{
  "experts_per_token": 2,
  "normalize_top_k": true,
  "routed_scale": 1.5,
  "balance_loss": 0.00036,
  "init_std_router": 0.0067,
  "tie_word_embeddings": false,
  "batch_tokens": 65536,
  "max_seq_len": 256,
  "max_steps": 4366
}
Below are experts of layer 7 (counted from 0) of a mixture-of-experts language model. Rows are named router (the router's row for the expert), up (a neuron's input weights, with its number) and show model dimensions 0-63. Each number is 500 + 40 x the weight over its row's rms, rounded and kept within 0 to 999. Numbers have three digits each.
After each expert's rows: a language model's description of what the expert responds to; "gets" lists some tokens that make up at least twice as much of what it gets as of all text. This comes from a sample of Wikipedia text that the model never trained on. Tokens count by the router's weight.

# expert 1
router:555556466540512544501586535447506508532415535536506499522521520524530552551479450496480466474484417518504482495496565494550489540522484545478475462468424476526411461440505528534479470526552464
up0:477566534475476486449599549535552507495486532557505485508505550477493450540470453461509554514547525478478545427534453517510539440493459521469518483562486517499536471480514497466511499468457534
up1:453436562472540450517437460480528454421523476451452473511567486507509483451488523507510473511475441496503550489533426521535443434441481406501484523440522542513509503528475468530542514486501551
up2:481500571500519412532473579511522560526550492460489484481499476443463534515532524476558505576477558542478473548499505510486492453509501436542518493460505520531469532464455496435529488445491445
up3:499427448517465476537437526516507459543558529500524501467436531484488463494431469464523530527522466444581492545521487592529547525497480565543500461412517519521439531503574463495514524549452436
up4:506509461522501501544464449465500504518450547523551585504463546479495432530560553473445518493531477473510472529397481434524484490517518524515487509504499516532545436494507539556548517471489548
up5:472452575432489481432494509497508514501550403478471455424471480509460508464517566565506526518564549502533531521492475517415533507445515506547523495510461473505486532499497365557455464568519503
up6:466488421476487491568478556457464486517554510532452508427519517524540447541478511460496537502567462500539429590433561571561524450457550542540519461496500551423484474517481556523478448525576513
up7:504524519499489483570552481523486504499426420516545551526479407500496538608540539537501533507497534526458462482502498533488505522498470515572511475442451462518550488500482515550456526543499463
up8:497495522491513600464466521504436436552500538492555483434526463438535557507487489615505454480488533498535464507418477557504560439467409532461488507469576480494456574524502504583461495465489512
up9:506494440514532486428511559562422564449445479549462451532606450494559526521533505518512459526507523528500526454499519520532509518418531477494535518527418559438533491489546472534532486431493467
up10:497505504518444550526554541495539490501462510482453532543520504549591535463446471509515443535575475557495465557422532467558490540542517502536514511438494439526491517428528451558522523575452545
up11:544513513540526485536501435467508549524451534539493463483553489537497457540538522524493597567475512482508473456460462473459557494496490466549530542487493476510482465511507466466463445497514490
up12:567508480539472488571486444519482498437537494480460467472433457504502451489574447427547447534539447498545484480511514486503491522504508506478487423523551432479543440493456460510481530514448461
up13:522440486645532558476487540491477530464481419466527553436456520556511517526469468505422508465499463508499515505505498459537495540504475504435491516535519468590457579502476495515510551461497533
up14:461534444489419543519490491488535471535551510583413481471489494445552485476432502422440558518474534446434433536534430488504522496469543475590524454558576488516517481506445455491483545514538508
up15:577502505499498541480444537451455456510473509513581475557478523475506480488464464559485508416506511477492525447497479522526507626516529505501496553531539471537502501427566518517477540536451464
up16:525452545630575438540479509495530501430447514490522535487555486589543458432507498481540481558494526439449557484487523559529503561450470527587461451474447479497470454458471470527539573487504446
up17:522508447482500452503483484512526464544477440547579464494489537554502494495609498557453455555422505571488445491487497488479520499547480474484500534476470479489531583525499512474484554478497545
up18:489487522514439542490504421544418528501537604465557526552502448494485529476515466516499614496417459491464502524555459539424529512466457494495441517441480529519462445472464501433472525493466556
up19:507506495582499486539485497479561496524486492484565465516513452558449476521531516505468510480540522535483475481556480502480524455553548560476463518510528376523492534522577578482493584520501556
up20:471421570531565543440478473597497539425504459482552469508452535502500454507511551543496492475450526493527525511544498539413445434437516430503445523497611498505481559459475481511507477467513472
up21:455513446490494493611514491539487481450503446526563509566472525497512475566509527519516445509543508556530497548498528485533520457503563492491484398534541516573522478513483469492534501486422493
up22:480541505521519480542455557412508459493539538561516517485502413489528534531528401527524480487486493570426509472464498528491517549550506443464618502488519452479550581473461502496507417495544521
Clause-joining punctuation
gets: ",", " and", ")", " that", "),", " which"

# expert 28
router:578512387511538491572521585485462493499495534531477470423458445466513588526521469482505528470494402435511480472506510462476516551494492425539490504458476522453551502502557427511475404531603431
up0:518491458476498484561497506513487464517462495517454436552517524493514451427470520528459530531432424486467450551476507526545510582477494520486462442529530500451491529512493542502460510463581563
up1:485509482522519519439491548419479527566481548459454513438516537473525503506482455524510432502551461425442566486450502453460512560492513513526534492432515558498563499481518538547546506470481534
up2:535424497502516528475490548468530483408511574551487561534510469456552510436384412472486460567500553500511467518509612560499573529434547558517527446545526508509473407492525497493503472523530484
up3:553453519534515528493524489449496564524468504485538480438612500534448488502504472432528489489536440552523536566544477458496525519558530474540493550526456512517458476478529487478494536513573528
up4:510491453465449492546575484521443540554555488536534467495486506504481500504505457513542481567497461517506515470486558526554471510529527541524432496459457541482481559428495503492482407439477472
up5:599518458499442449530475543573509538426495510478526495475472468460519468553492460450452477566478533554524536509468511512506481474523513518524527407469449549499486502494429452480527512434442435
up6:475519446522439604494496523477492521494506475531477427582521507498560573483486487564426486524513546502514528546553534481427483453512534499461502495488480538515507496485503592546468538521523592
up7:514481482474520567513570505451500490510478519535543491514547507482521523451435507491469484473546508544532493557532449555434540514548430534461523446441473582522571474522546508478499481507449526
up8:495490561467558491491556522423504509518500511529500531520556481539519443562517509491484473441516495445449537578506444482519459456527502447504468469485432538538556493473456542572529530471524472
up9:538487487528497462479500559477378510571525464529421480591513508428501508530396471466577511469528474565509500465490437463503535494492531489459502474502507475470503441575512478557491477496475542
up10:529555496518499466533464528456533471517482535423525380527558433481511458476458520515511535502525473519507461514456476510503562482491495551540535492530576475532434510525436486432494524499458493
up11:482442460506537451533481525455462567488427532404443501531481546523468537469421503525549461578511454469541547471534494503525487482519459442470483539486514471454474463499494485533523483460508518
up12:576504440463511537556542541536489483548535538515534485488545454482495521463507445463543602509418401558419508494549545519546461506467483518477524475565512492499487525548469471502525464554534532
up13:447540495526541469512522526451517417502484456481557498432531475422415403488480477501511514466483495529468488546550521504536514488515453526453581509457476532400458481434478460475540523424541514
up14:544473514525526525521612493455448521511531503500486498476472485508502519524528525521547513488509503571484479524452537518467478525483511440504529481503495506525564474583500460492478472491526543
up15:544533532497516442482510468489423538574509512440467490561449444507558432463514494481486525420451506453532538466541533488491489552451537493570394540474560517473523510490525507430453526439564480
up16:499464515542483529500494491526515511488508570526557487496422492434478472482460491607531467561544408556515596535536468483453475500534588406512486479573537499454448512542512503439452470448552443
up17:501490476592507597501495573492485505463535479496490525461459461491537457465560554495475534545502480412488507459451463424518570497518487460447508500394619516461469452528478452517485564481541454
up18:527479521581485552510494528498498507480441491564533516468515456511560573515513542555496521493526551472468502529572511514479506513496442494542489543550401523496557555430509456580454511483453508
up19:545555421526542525532582503514475488443551521508447522508520484501529476429562525457462521506547450492501477518587477570529576506550562522435507486490439569460476416506427405507458516470517506
up20:539456519509487479533473531479530494497533508479468482597495526492518529463438570575550505371584551420470486485463517549459467479523474472563523581557441487487507429401574485569547455516458525
up21:516440451534458484566411514513489534517510534541561513518461473514482579468499479471588417432452448442525515413402460436507503482540577486507466501488512509481505468458580533493550465493496413
up22:506488428509541490512529525462513452492510439484493503581521519526517484544503466519489484418487469514513471459477563509480570488539537537431446520507480431528528455462504471510489485507491498
By and infobox labels
gets: " by", " from", " per", " By", " through", "ab"

# expert 3
router:531528464534540537558567527577499467504449523502484495499544464524484475640575532603498493504440502493520547428527533473524523601481564462487550539478466530517513454539524504508492525505528432
up0:516510475488533543561440463448477475545410536472454476501519540544558506464485531451572503550596537461557562418477523537442512509482477435495535503467542449434531500516501520480496540496479566
up1:506462573515437504515446490527441482458478524462519449494465516523581518461402509555507466487462470515529495472528503494576491552536481560532459492403562523543537566457500465537471511460535464
up2:560568450542521520521487410480548554490607513516535500486555484526515491507492472490392492424519506508438496470486533472466424558470472510473497472434502508494431530493538421601463499529557528
up3:478532503541468580497473434473460536462510517447504534516524473518484478478466448521504526513462448518512518450548548577491522538505462539486470530498470445515484425604552491491516486462511474
up4:445570492483446513446520513549482485429436432500552508532557524462460562489412547493450544571515453503480477432448519445480467539455524426553515529505519430485466484568509474520509513508546537
up5:537548479558513581455474517479484481489517567515514399531496493470548529496575455517479495471539544507502527424524461480527449534528468574491499522547462509554532554450509460502542524491525510
up6:506524451492497504525512533496495534576545517551424533516541473510496543515510527507463491498527445459483461439520498433518471531498533507508453523446507497542513531407496486516468474456542418
up7:513442507521526513469474523527433482415487558443530506531543476507546432576508515545503437541463556597473525549577461495470449554583493559501484545508511515509493442507475491475453493415457541
up8:480518473558505512541534515561537553508519502429453544579526454477484508519535481518462551493516595571446540440481498612531436495541512545471515492469473577511514504533533512504457558524443546
up9:526533494501523409443523490500461487455543551515478445484512505484450463527450527442459433483476509564497491520440496459455449543493542469527578452529463569536511474493554498535449456514487492
up10:403431499513482563460488487468434464534513501463489515527521511641478458509453513481470493524515458497460457451465454557501545480509504521498484538498566551494463500480459530466515521470523488
up11:512522479582517530483430476515539480492547443539461487524427465515481507512538544431510494519481494497478529570488473475508533492422490484514510456478498483510522502540528471511443524514482468
up12:503431591494476474510498494488475437538448452498528540472453531581471448491556438478492559587509490528459516515490529510540505516468566487484475512564514548485487483463537543473510412563506434
up13:510404470430458491513452501538481517506418530512475463525542575451451536456522455515466505572472451542495492501486517479502491543508540483524520522451531498476528401595462476394489508534473443
up14:472520427466567481489494520564500478438452537538507511467465505483582473518489511558409462502465543546482517514428457527551574455514486523500522485439500484484470531436475556556538584475508505
up15:556523477514529433472518525518509478528450494519539524534464583502463498514425549484490450533539484539507469450474519492450520505430516442479563480372491515522608502513491502527542567584539413
up16:478460425504499490503423527501508505448494512532462469514513561473490554483510493570473387537526487503473490593502493503529541540458493549432495557459468447507563485531584431516535484452480501
up17:529542521538538475612487527510471447467509582433428505476505524491484467571519542487541523441534552508468506488526557451485533524444492493414437482451452533512524437532520488522483483498470480
up18:547544527514454515555535577524483451588479559524437478512427503484481490501579516485473523539469486455476514569500509608437475486528567458512555500527474510498525446500490485526534536577543449
up19:452563504565534543535515494523497447538408575543533554502484469486486445520554468498488504460448489552526550496525497514542486509492580410487468521435446514458549402450516542484518411465547449
up20:498507500601554506486501512529505477489487517540564480516502438494503526525476558553444503517497442514495444484472523474545542523411487490560516535511479459444418548536554488526525586537454489
up21:537522492525416505565434557530590564503506502557545503428514443554498463522456429642519496508491468566493509518527418491472479502519501529481498486441531417529512440483524463523421546524459548
up22:474450472475496466456560557502464546536404517499487527517519518498491492533476467484503528466476437562560544490545477524482510552487542520509484541476463572401491469543493505483445489522533525
List bullets and articles
gets: "-", " a", "|", " an", ":", "=="

# expert 9
router:453502471512540454499473552424520451540505494536438578512500478546552551523513525532514492484440515481495466503456530517549533462513551500507489520430481531427421496516523502524432470565543467
up0:520518511539472550423458560548532584484478549533416556565553438489517473556483476431484546556505543441460439458502560580465486519536582540460507501418504476526535531501518488491548461503514509
up1:452523441498540548493449526493488541515531475500525487505499517444541461522486504576549536480484498532602507490511498547459493565484542448517501504461468461580542469535483477406529486488494442
up2:482471480440478572470471469425488471521448527459548576497472560501538555456536455568525481519503559517543474499522503529499478513466517515533455467452479456515473461511568543528432534507471461
up3:483422490532497480539509488465520487499432547523527542515434479502524505531504582436572567445465412549560518506521536506550408453503462486520632536528504524460501441452458464411534442490575455
up4:461500454515446498602477424446429528478492523478471417502476529561524536481521537521494491428438579458548462553459484567474540404465538472482527439509536492498472527531518571507494435490505480
up5:466504493541471472512459520581570530505502510514441564542515456559451573525472502466491531503451433513545516516446475448480489560560584504541523428592508460488514455469459572504474503504461487
up6:484482510468468498518522576455516471474472451527458537476431462475567474461472449488475461487461537440424499504504461419492547586426471547510512457499462500448572511497513479470405490511488470
up7:475523493544476464524471536475505519483475565554450569585517513495463437484519488530441506443479471546516478520488514506545510460532576457463476460579458520469508456436572587526415415416507457
up8:500510507509502576544499525497501528469532551506455460494481495494516462555530601543480466508533573483532555511533496511518548467541504498508546473472550461491533525520474468457483534459532473
up9:463526491516451489520490420482491444516524430542460495523488538483523487496535532473593526460482561532535540500448517453573447447413492470547449418432457511531506464473421513493459520494519518
up10:519555460495460501490452477459469574466504493511464463538462537469610559493525521436469549420490442505541518503545469546527544517534548563549463516462478549423555476559535480513538565544474561
up11:491491403472543531540520506483513488485472516546522465515435493522550569491513498539420469495499561429472527575605548550507524513480573493555455448492487526456505561591553530590531464473494530
up12:464459450512425606480508441507442453498525392543547428495515487483529528473474485495511441522401486510522537508558497522571505506460466468512531523479459502416477469511460437495470468486490480
up13:492439527563498536528517464519489415523492465468454516413418519536531498517597544478502522492457490498603520449446497578530506507516508523417472445518504500486571501493580510540609507509512541
up14:538498528513485559509438480480488498606466525462488528532529447510456534584425477491619515554505398495461436485483492463488513505386559522497526475525510536465572539484542513495470447557459533
up15:411527439519491512501514550511469467474425544572452529512479538471562479527453476477420556476486495550502519501535479511436454506513552482522533490479518468523467559510439503554502470464449532
up16:483495533490486489505531538485517545505464530542482544476578437497523504508486527637539448537465534444504467539434506541448540480432448549538534459466563521519537469499444573526449557493407503
up17:560509480476388490491552457539500455515529571481498584486449476548540471557518519495436582526525432481453402383553521443426510535580559521481502527480506532483412480522469504456475513515520431
up18:495530485543503535533517525563463516509520549442524491474482520385533504504568557497489519552528499560399481476431489441455450584571467450514493482494473499507513510499514520523460500557462542
up19:523576522537478468551521529474590497499511485576515506545497536462519477606517517507423518410502518563517456507486507446609492504456462530456563446460535543467506554558453471497567521560490472
up20:539534483559468583517539471447465554499514462527517483553495545453513416509533458472523479511500511529389513497507451479503465516539452507488519474465412540481403504464533507569474575528522441
up21:460509490515530565579486502547562556473538575501450524528486547530508516482592590591506512474478491440517533495480462506439502451496548478544543450466433494575482513516479486552526487567469549
up22:524483456601528457531521471520544580572549589514425541440476495460456483521488506475437520491492518435527509476614535518460574548527505509487495500495508461516502464550517525534477479522464454
Of and word fragments
gets: " of", "c", " de", "l", "f", " for"

# expert 7
router:524574510530485542514446560419531507577462526588422526504468535469506554581451501487430403461465481548465466494500523474494517456486475521514547620457451459546498491543483473503519487561515503
up0:489486477462432526492556571491477494512451522570464484377485506510483476574410459475539467458501482492456537554560477429510456521484555478524539530472490474457419585444536534490501476505476498
up1:473520543494470550524529593426476522513559589561442517577464553479508402416463549505473490550522533497501519478491527567535526500457490551400530481468500489511511446470509555508452532463536456
up2:498523561517511499559615549417495574510525503508492498514496499483464472369508506561569500512479549579486542477415475436526506476497453472480400533426483466486451523504423478546548454515483490
up3:489536524493553465490468609475529448541547544516522470474615472526503485529521528540507506430466437500506515568537459493492526543427477501536425511509532574593495462551483479547503453512510476
up4:525568395529480527527543505443532461537497527575507465559452483509491540565538446532497481463464520519535530532484513490444483555495477485514472523538502473499499472578459541519478444486460532
up5:516544521527533573467417490465582547488478481591437500482476463442499504549575518523505484503449478534462480485532498503489473458502503519432569550412394491495485523407497535541536478500522490
up6:469518506496492523467519544432441509524453458527515525512438636462542477560478491467456566475492452547408480504488555487520512547526502501482439502404519502563482520521529458461475491562518449
up7:475522464485486488561492473465518542469499521509512547461531441557529522422443468508570519455516397475555475536521519484572517506563509483432584523544445607466463395517384517548485500493516526
up8:455454532502486529457472621480510565499442557554523520483527509529465510511531530507461540485480469430505566530527531571475488489505450521529509523463462478474465478492509478549499457527559553
up9:447526513469396477534466536517500546459450414448521561449513505514480526536468458515447522520441507482459469511519412480495492553434587507503476490494478522554482490500512508532538515490550497
up10:507559457557514494470553496517493548548516519457452530503479505488498479552482482527406485481483454523512486464529486553531513528456519472560473504448511521467548511491478470488440485539541480
up11:526516417516427521477492460506519539569488526477501440493387488580484492521460471532535485484361419507476452465483415522494503428438535534472463493425506510422435469497464456493465473483471456
up12:510487536484468429513508448528516491552526516545454507491432515551488535517509450468497522531486475579465445498512531599502453552533498482481540433555494519508461473517502521549490522545499501
up13:458552567494528435539454578552551427507484533474563495463440545457527435447504505538463389387488451548484539463533573540474540503490466445510532535454524515449476565497440512467493514486520504
up14:505485485483494515434505567488462494535506477517447474500510536450463460539474509472466555573449509479563498535521533599584545412535527435522449506444545406460458504465489506502473508412514531
up15:528582522442540459436478499526468446418460500497510501450463484419476557561503482464488478436507507515481518575578517459461422499505496428478526511464520535483477520436491485483508393525586592
up16:589490460555494512575470560492550461524552510497506545565434460495483500503491485476451501400548544552496544535485483522521538600523504493545508473431478481549449469482569564518511496575463476
up17:531465515489516522596505535434568511459504499491490507543439514560527530411513546466473505427565459444529530471469471538531545442477574480482493517549502502504467520433486460493574452424575511
up18:463555483527559481534557516538496450474527525531562539494498511594527512484525526516480507516467503474472498557468475466496530482495426458528506574579556482564484517573465487522509520427554481
up19:546400488519484519490536552529436459452429510487495512534534501511420552500478471450512584463501521520476528547506452478495571492495564516528472488505508549529484510572517531483491497495533532
up20:548432491467444422524522486478482500495537513465525459470533490480547467464439571465546512420514412500562462424489497480523530433502523548467456494412548519498490475527455441501462502475495556
up21:579519447450548433469493465597546540507464470536558556464511479459519534493440525491491399519542500533504472504552489476432500481461468516494487497467470503508477528478491555533513489510518506
up22:493459442485503466571489527472483475517492510511522523463462492523458470554444525448451545442450594496486541490566552506538445504561536556511464508463449450480462506491541495388506460470536552
Month names, line breaks
gets: "\n", ")\n", " |\n", ".\n", " October", " July"

# expert 16
router:521551489545430520546519537511503538569480543552479555521459468546484496567494495465506523495420483484500505512557555486486455539501517517497518524443478495479454563525553491506503440509510397
up0:498490490514425544460557477508525499611516575589461491475548577520488453483482451545522563482466472496503489496481511532554448452478462518439491539483508492568538581566492405469510491432420521
up1:536490494504489552522440512597546464506493524511501479515529529535528479552568532485594503597512462557541487542527558519442512467422583545492560484448481461455529501510443449506506558498530489
up2:484535469483483545510535540539509483543533524508515577544536579509488487529505537541543499451498531492597477494514506502486442482477549475453456526481445503573566517469494465481502463444540473
up3:481477450419450539533477403445499521474542573467549531486518461414476552454554444522528480518551440524501550509513525534477515411537500484513498487437582498423524483527446523488507441503444522
up4:512492531461472537463511504553456479530494515550489487468485508527478545513450518429486455455557429527509475476471583428510468515442411526503470481537467479493478600474503459482512575476471523
up5:566433503482551487575456473422493542498494470507526441467527536498493482539405522492477525530537577450491535485503546591499490493513488517478464448493494474568480493526541438530500519496434455
up6:516499577501491516491517457517531487489555509554567530514543537462512433474456513439463542534465534504499610539511470476477478603501539487428484450527507535492504542496494535449451519512431644
up7:485512482483506472535500485505491516535498503530564493521505496573434488529493541473440420494471463477508483493479554545539488476484482527508561502436457485486556570506477501489477486584469467
up8:481557516470521443549456492498462571489436550500526439504494471531491497424486468500535501522458491551508502491485508517492462509526487411496489500513480545514510526536440472494505547535542526
up9:526499495481540519536472471490493399448452527568487497444490477435499562557542481473513510490498424452483436545429543442482439548506515518439422519451544561477453536531480448505522542558535456
up10:506499464528490482477521473475537495483406500487552489489465555524465497468506487561511517481454517455504485512515444519538481501464506527493396447550595545529428532535492569532446487532538499
up11:509509511480539455463528566519492497565515548481406505509502423522486486499539523483466450470473521512477484469511499488437479459471511464477527417499566467496512519563480451468520463521505550
up12:491571456574472541494505533529589547535593543469506540544431483480501477467471519447517529445544490518451537519473450467534494589495482479510422437465580483536561489482511510513436459470508499
up13:536468507537487557541481514545432504519467551522495491443486492500445441463491390497564537465446482481487565498529585515457466497471535498484518515488510419416561546512568480502420534514504449
up14:446519557438496527485512467560536390526538488466519584466576504544534518539512489527521428471444423529470488538456442463479474513482454458536496573417535508462447526535512572528491458447496513
up15:531565446459527542441500573558480499399471497468545608522564521533417491496525530496493525493513465557503459429494453513511507558409482458504464530539465457525501495442520436531469552514557534
up16:459481536498518421520490531467473523487512527524506507463458527347467559505504461511537496539503498535476472454502422449454547471567506573537486491493513465490477466465497556492551521541535499
up17:522499587482496501510502475516476491508561424485496465545558528525424463506485493508504494504502537508467528535533465456485549488447511482458416509518531503502500411461418499457508477451518451
up18:498546605546457461517510571541500512519452518415452499559467489481489490480566524529486415458530529487457511505493467506535505573527547546500480464520465479558522549561509553507440509472541522
up19:496549481514521517548550529426520493518518464527537498618457428514527503515482525456473488517595502521492535527489501479514421514470499480527463535520521560507493509458435471531456449471494495
up20:493465544535511545433518551547423404503519524495531501550457486551499518498511481599536511436502481461515487536563522488582404495557472490482511533501495428529485503495494449480457524495495486
up21:534509512518542472464452474446458542514419590585481531485514464444511536433510504521452474510486548432502470509503482506528575578534508483487480481523460509519498518444531488461514500490551495
up22:530513584478501476427554534485461464525506495492523471481505515459510533549527496465458542580501542430484487538476481525437491487530529487492550494512436482502538532504479519430517467482603479
Year final digits
gets: " |\n", "0", "4", "3", "6", "5"

# expert 17
router:521526489565521483487490516483326462502499523553522546480630504548539541510502538465489454551499458472477433521510489481485522485537512517515494476454504485434468492491509500501469470552515532
up0:551528499582514540536581511447491460488506474522493510447563489455482496479482505559571523460456518458558580527532515551565468498413500489470457519523507467449417468481522508539523504462495522
up1:466510522535550470470523509483514505514450489485458484525486426491602528485478539529468512483487483517463486523468503538487469528469613579431386456546460500478483488556497482528459491528483454
up2:510494534515556537498504471488530459553529480477437538468535526521469492533445481473469545562555485470423527581570521539464576502497479501417467507527515547485499500485533481503446546435484522
up3:498515516557534562443482520387466459561530537475447491498482498505477546485484503490509526501425478482500532496481480478586457465494498481546547499543547586526432540446548517526451497462517546
up4:464523477483478536564563561541454471497411415521500510494460460452494531545501500573499526515498486412497497444445599511466477537552481529408521519499496467527488434557489455465519456476591486
up5:480465497485488495526509478437501471497457515447464531570522459556446462533499563475502521502463501498451383453524529528495437485462472543524491529526540435510501478452480525518497489484584510
up6:529498479478470446451500489503475446466476532555510488525482471523588505450497487494493459473424474513502496534507472514520540526524454456442499501494572544502446503535487522482495523560556488
up7:565501489467539581540522461462554529533462506515523535440531478524461567586514486464518442566512450483543554532478532530496515394539509496467520533458517511441494524445475527528487465433488488
up8:487470533556539461481468487509439462493424501499512535420524539552522452500567526538479542550455554467578562469469505550497542500506518498494505477450584490522425533570457464495485487567513477
up9:523458550584530446495516531478520534575489507514461487529463502466504474541522579467499450506518507517469552429535457588480528476515410481449578480450550472509535568480493520473460544537440536
up10:570495442489523420501511492514484429545540539488520504476479493518513485488459530449472409509440585431512520546515445485525525499502480465492463529483451508483501508457554479491520508522565455
up11:501493484492527454450557468429491445471481549552447463512476487526473502554485541523492526525460475423510506563426504513496535489509527546465466426530486561540557516520468463480489472521522477
up12:524461530514522480516549531482483442502495514524523441589469508540505428495489493502551513539486510494476383524485538530473521512484484495562463429492517617475513492534485511475484471497570422
up13:488386514471454477496510575536618465452512534468486518501508439574499526550524500528543557526439470509457490558495555468504521511520470618530499442558548511434505514493495529436426467513486511
up14:569495462554553496464466501541488552543543579450572447456473438450595546510521454494494514511516477478550530419529461456473468443513506561480576500476487475501480423553525463507499462497541555
up15:543423441553555594445561535540563497516478532525506495524487452509501496513528425518583569405538516471480490488488424487428484469483539477511516452450556488486536548534530539498586467445506524
up16:491466486461548454522493501528474486447440619517471489495436468449521524582478521597521489554411458433488479410509455554468534556483481542427408470524559520436519486493521447491540492494492555
up17:460462562548542573507426505501423474582488563499515508528550504494467476442453528505463560500423445552477463461472508420538516513500514521526468522479538443511496520531439443497533484517516614
up18:489459537524459526475490530447485504461498526484476469490408506534452489496566495532453454553498485462524461443486534526508566574472430522467488455503469480533483503454508466528458451460519507
up19:477456507535567538579512525523400507526464513504470574503451536508488477539500484494498525480514503534480506620362469492565491448501474457506549522450541477488479501500482440538496503508534486
up20:529460460507406482480467459466503432489529556469517462506490459501446465443554601456438528436532544474483537525484543495494445550552444488418533497447527554537464474556483494523537518570478494
up21:533539514481452558501430524485483505530453536510540517569542486521527532422464412478522454487389483560486507577458449487454472490489507649451511494510515496571565503475458497542494525437528480
up22:591553540488517480524564540525501508523526536588551494510441568469640416419582486450546507550428475475395478521497472532558549451516527434575460495443532470496511476440539470503424547467471485
Mid-word syllable pieces
gets: "s", "i", "o", "a", "in", "as"

# expert 23
router:518518440545521552559483534513461503555491519531475521444538511540519487514490565604496546442447487500509520494483458504461542550469538451427465566532546536477492445526534452476449511493530556
up0:461539449555512469431496448510491539550478524520439554488496492488498493458430529529478496491509517439573488504525557524522515580449422493499492501484463418444532475468524527478520498498572472
up1:474494544510488506488458484510468487585461493486474446520495499492526471464451442503519555475510466418557495503538514481477585396511460505585520532423511488466479523485519503472549472560554535
up2:549435523578446466564424550505499478428460486521500468492444462511517573563482484495458525489433569504497453497508510526520526467511508513532463449490491388440476532474465489585450458465448453
up3:546556483514526620506524450526552449443424481477502494456479550551457507550561489522449517477580497444528536508495535498464411485507585484531457520521421525472479514457506497439569528477551467
up4:502501513479464412551457563552509508506424411563496424482440530510523521587556398525540551521504504504491520488565562532482536470546517500426501501474508456497479551492457479555551515506426422
up5:504525469505591528469571476497448544495461518449496481520528448466553496514540485481455480568430592496451466495554524417521541544581491489519463493481455559465493524500518528524524480487497558
up6:480459403470504517520552508409451470579507485454591475466430544532456472518503526492541536538526478519484526516553440480480507588506487528493534503480442439480552459487552512564494388498520553
up7:547459530524500537536516537492463465534525507439497489469484467503473525444493441519515444372520480475506515485597483456493481500517450542563494609578509489471542481530559547451495492526468556
up8:557476421501544551525478518422473478541548516559519489517501514514484561493516562480475544561494480495556531465454496529477539525465457535456505624529519431505561430493453521492448538469462430
up9:484466500491508486510522522577444524512462513566534475528496470463565452475484489587532555412504434492496458439505508506465501579527526467474476555577471529487497531478477497525490554491460527
up10:415458478548500486503521497521461440483465543457507490431446484493579528484477515506458532491490439471449527560540534460514542521497546449481528521535475521496508485459563540553515510505530421
up11:469525491402516430504517510538495492570527484496523523432500465533478532542471551515466508441547496504513550531533470512554477450488476511441479519499544522488509553543472479502530468475456530
up12:500481515521465452479477527523552537487503483524504560433452458510567536509506556551533454493530464573518514424498543455475558559560520492523461470463503516501570493501512472460429572477458462
up13:515452450496522466467510552462502533534567496514437443459501556478437525497465501488513477561466486485356534430519493471454475493554547605492468495451558497508449523497521550497530538522456506
up14:490506446566460515485472490423551538472527410456508513509551493521441496533527539558497484515474473495468506474562592518491540511511578439496487510462515481593500539509579546508503465468468609
up15:528539478482488522517435486540555467477496515530465536517488504537496530528468479565521517447497496463442394510515451537405472448553549509413513505516478517482499451495508501531467486562477463
up16:545495589567546540530489425481510502512464518534552585536476457491533456452487465484481554517545439441497494538415451513512542556547472469465460511489539450485564519441495444468533462528497488
up17:495454494500419527474511560558528459480568512466496521527475454523510433439462490516472500504469523479573551465553512480507480461429586541479526466469426499568504495511504498472511475589500550
up18:539471519475470486494514441525523542464578516528467546512510495428552545476536563561473529544467510522501493510520527490569510485491515446510465461446434499486502515481456571543510547530485453
up19:490466511473462493533561476545503408516486440545462484478476491564364478465381553495471544481578437498474556458513540522522533473513536580534481512530511559559495511568381521506488483493503504
up20:525483490567528496542543499489435566426562515502508504420546481479546437498535484505509535461521542525492473469505462423535444436490439501488554433551495555555494517590508569524541484444520575
up21:467476516564589475496451526494475506522577549459517546452446510521478467459507532570571534488541487388554475525459585504545563524478389535580507541489495521538530467433525517440471489519538511
up22:533546508537486516467456453419485509434472477530581400499405464490440525514501477491499473455493502470483575458431432498461518512496531441483522453529516493490512469432455522489505526536501480
Small numbers and counts
gets: "1", "2", "0", "3", "4", "6"